Weights of a small mixture-of-experts language model, trained from scratch on English Wikipedia: 2 picks a token, 4902 steps.
Below are experts of layer 7 (counted from 0) of a mixture-of-experts language model. Rows are named router (the router's row for the expert), down (a neuron's output weights, with its number) and show model dimensions 192-287. Each number is 200 + 30 x the weight over its row's rms, rounded and kept within 0 to 999.
Before each expert's rows: "raises" lists some tokens whose logits its average output raises strongly, later layers aside. This comes from a sample of Wikipedia text that the model never trained on.

# expert 3
raises: ", ", "; ", ").", "). ", ") ", ". "
router,192,154,126,287,212,167,250,190,241,210,182,226,132,114,206,244,149,178,202,165,198,170,174,203,178,206,182,209,177,214,225,187,235,159,229,228,202,165,189,186,192,191,236,192,215,235,158,201,217,227,234,207,166,187,172,279,179,235,213,267,199,208,191,180,222,207,236,206,170,184,176,185,175,197,204,134,174,209,204,196,155,192,158,196,205,185,129,156,182,173,183,158,248,172,214,215
down0,256,202,234,207,193,218,208,197,255,208,196,192,158,185,194,206,204,177,249,225,194,165,173,181,217,227,248,167,213,199,176,243,151,161,205,211,192,190,200,263,213,227,189,225,247,150,253,222,200,156,192,216,153,182,189,191,248,175,184,214,215,223,197,180,132,170,219,207,159,237,213,202,186,175,211,194,196,187,280,218,212,224,145,233,149,174,183,143,184,207,212,241,136,220,192,216
down1,249,143,225,172,175,217,202,178,162,180,230,214,176,161,239,194,188,276,188,215,175,219,234,165,211,162,180,215,243,156,209,228,197,202,201,185,188,180,188,207,224,192,154,155,188,199,162,137,177,199,153,162,229,208,195,222,246,107,221,184,209,188,229,169,227,215,244,190,208,215,219,251,189,216,209,246,221,217,244,193,245,208,180,206,252,228,240,161,212,190,214,190,188,146,160,212
down2,192,160,192,248,164,227,184,237,240,222,222,211,191,207,185,221,165,156,255,192,189,224,210,163,208,175,260,271,184,193,169,168,183,176,217,192,177,260,206,246,174,161,196,206,218,175,178,242,221,229,199,160,213,204,240,212,181,179,203,204,211,203,208,138,224,163,172,227,268,194,220,194,188,235,192,232,228,217,225,240,224,202,177,186,181,197,139,157,250,228,200,178,226,200,166,206
down3,187,203,241,217,234,239,199,172,199,219,175,132,253,206,210,207,154,157,220,197,129,136,198,210,175,235,211,182,177,269,226,194,236,247,261,237,190,190,231,193,268,144,220,161,154,213,226,230,196,166,199,270,216,149,206,140,209,218,222,230,230,166,144,243,187,223,148,159,243,178,191,181,184,256,225,207,182,177,230,189,183,191,179,174,241,200,218,147,240,215,227,180,163,204,206,232
down4,237,229,188,207,196,277,197,196,229,207,176,203,183,193,258,183,195,212,166,218,150,164,171,201,250,204,216,211,168,231,192,190,191,210,179,143,234,198,215,248,175,205,199,257,271,179,229,160,202,242,196,210,172,196,211,227,209,200,243,229,187,114,246,176,191,212,209,191,145,158,230,182,124,142,137,150,246,191,174,222,245,260,231,207,177,220,170,217,192,216,226,241,176,250,208,188
down5,209,156,189,158,195,160,194,206,238,210,163,226,176,235,163,169,185,228,186,201,205,215,212,138,156,207,194,193,146,157,168,175,187,213,210,195,193,170,194,173,179,176,226,210,196,207,193,178,171,195,215,167,218,201,197,163,227,186,215,200,189,222,232,224,154,171,233,193,226,174,179,197,217,206,179,163,219,197,223,235,208,260,250,214,214,189,230,220,220,241,203,179,222,249,168,154
down6,213,219,132,193,212,215,220,197,216,161,210,204,243,146,210,207,195,182,119,220,178,207,208,203,168,211,138,144,202,249,166,187,217,209,196,209,234,221,184,166,206,200,178,224,254,139,252,125,228,212,197,201,183,191,195,179,218,168,204,189,217,234,149,183,159,221,209,228,212,230,226,218,215,212,226,163,190,193,161,171,194,216,221,261,191,212,222,152,157,139,133,267,200,204,193,183
down7,187,256,208,188,186,184,158,168,182,202,186,137,210,218,260,134,189,230,118,166,232,169,188,238,251,168,204,179,182,211,183,126,208,167,157,213,118,175,209,209,168,162,207,236,224,206,170,164,155,198,222,226,221,189,198,230,221,250,256,161,247,173,204,200,255,155,184,224,151,138,196,219,188,199,149,220,197,163,153,192,186,192,184,200,249,208,228,184,202,136,151,209,177,212,240,184
down8,226,208,234,220,211,233,160,141,204,225,152,179,153,210,220,194,232,199,182,214,215,201,236,189,185,229,226,230,156,259,269,209,148,177,189,213,283,219,190,197,218,202,139,200,218,190,240,121,148,275,170,165,171,198,214,187,209,214,190,213,198,141,276,180,180,264,202,197,224,161,201,153,235,198,200,210,169,205,209,203,233,174,199,231,242,254,179,167,221,225,266,217,182,237,186,252
down9,134,238,223,222,181,196,252,219,239,171,185,214,196,144,187,244,168,173,197,229,140,214,177,219,156,196,181,251,194,220,224,262,183,220,213,222,158,209,218,194,222,222,145,263,198,233,174,219,185,183,208,159,252,189,176,188,186,230,187,195,200,154,229,178,194,228,184,195,197,139,178,215,171,196,178,165,204,167,234,156,236,213,220,180,142,204,166,216,223,262,161,212,205,197,196,202
down10,234,121,182,192,181,231,238,226,203,208,195,172,206,249,204,187,216,190,218,174,157,193,172,193,212,184,203,221,162,200,190,201,177,146,183,168,226,224,176,152,221,252,203,239,211,220,240,208,193,193,155,194,285,269,191,222,177,171,199,233,185,235,183,212,252,168,176,189,165,220,201,192,194,166,180,288,232,188,257,204,220,206,230,195,227,173,159,174,170,217,218,214,215,269,216,242
down11,210,147,197,148,203,197,247,230,175,199,218,220,205,255,253,217,191,201,228,184,211,182,165,191,202,207,196,258,199,147,189,134,171,241,171,201,246,196,181,183,215,193,263,230,187,220,192,199,183,270,227,227,278,232,176,212,157,200,229,223,266,235,192,178,195,212,212,231,178,195,224,238,169,245,162,192,246,164,218,210,243,221,181,181,180,179,205,176,151,204,235,194,153,193,166,211
down12,215,239,237,236,133,173,170,187,242,209,199,199,209,206,164,220,169,184,186,192,206,230,169,214,171,235,191,158,188,211,156,209,154,197,236,122,196,232,165,197,212,191,259,196,193,229,186,192,222,252,147,151,194,209,176,194,215,188,168,170,266,244,171,201,197,214,200,203,199,160,182,225,171,208,217,220,214,188,235,268,186,216,172,241,170,179,161,153,181,209,150,203,233,233,195,206
down13,237,201,221,181,193,175,199,185,216,182,170,242,180,182,223,196,213,202,226,229,175,182,172,202,219,233,207,232,214,177,199,186,225,192,120,254,208,194,194,191,252,179,175,233,208,169,178,137,161,222,186,197,206,199,203,240,248,222,224,175,227,217,246,218,172,174,201,177,199,256,201,178,172,224,164,258,208,193,205,170,250,261,173,228,216,186,185,175,179,162,177,210,222,195,203,196
down14,121,153,191,156,256,194,189,213,192,142,212,211,209,200,245,220,132,167,187,184,186,225,145,185,207,214,213,166,233,218,185,225,206,237,204,266,177,255,220,180,166,214,128,270,281,219,155,197,245,225,217,150,199,197,208,175,262,254,207,201,245,208,191,210,152,202,215,182,204,174,193,228,158,179,198,211,214,193,192,288,187,213,228,169,170,203,207,238,178,207,238,213,194,186,238,162
down15,145,183,215,177,177,235,168,187,171,216,235,178,222,221,193,223,228,167,244,145,189,178,184,180,200,192,195,191,212,181,249,232,218,219,181,215,220,192,181,215,181,165,217,208,230,225,213,207,218,239,222,240,210,228,153,195,186,231,195,219,186,241,228,237,213,219,178,248,203,177,226,191,191,148,222,173,219,206,249,183,141,218,227,208,194,210,208,201,188,160,225,190,177,217,214,232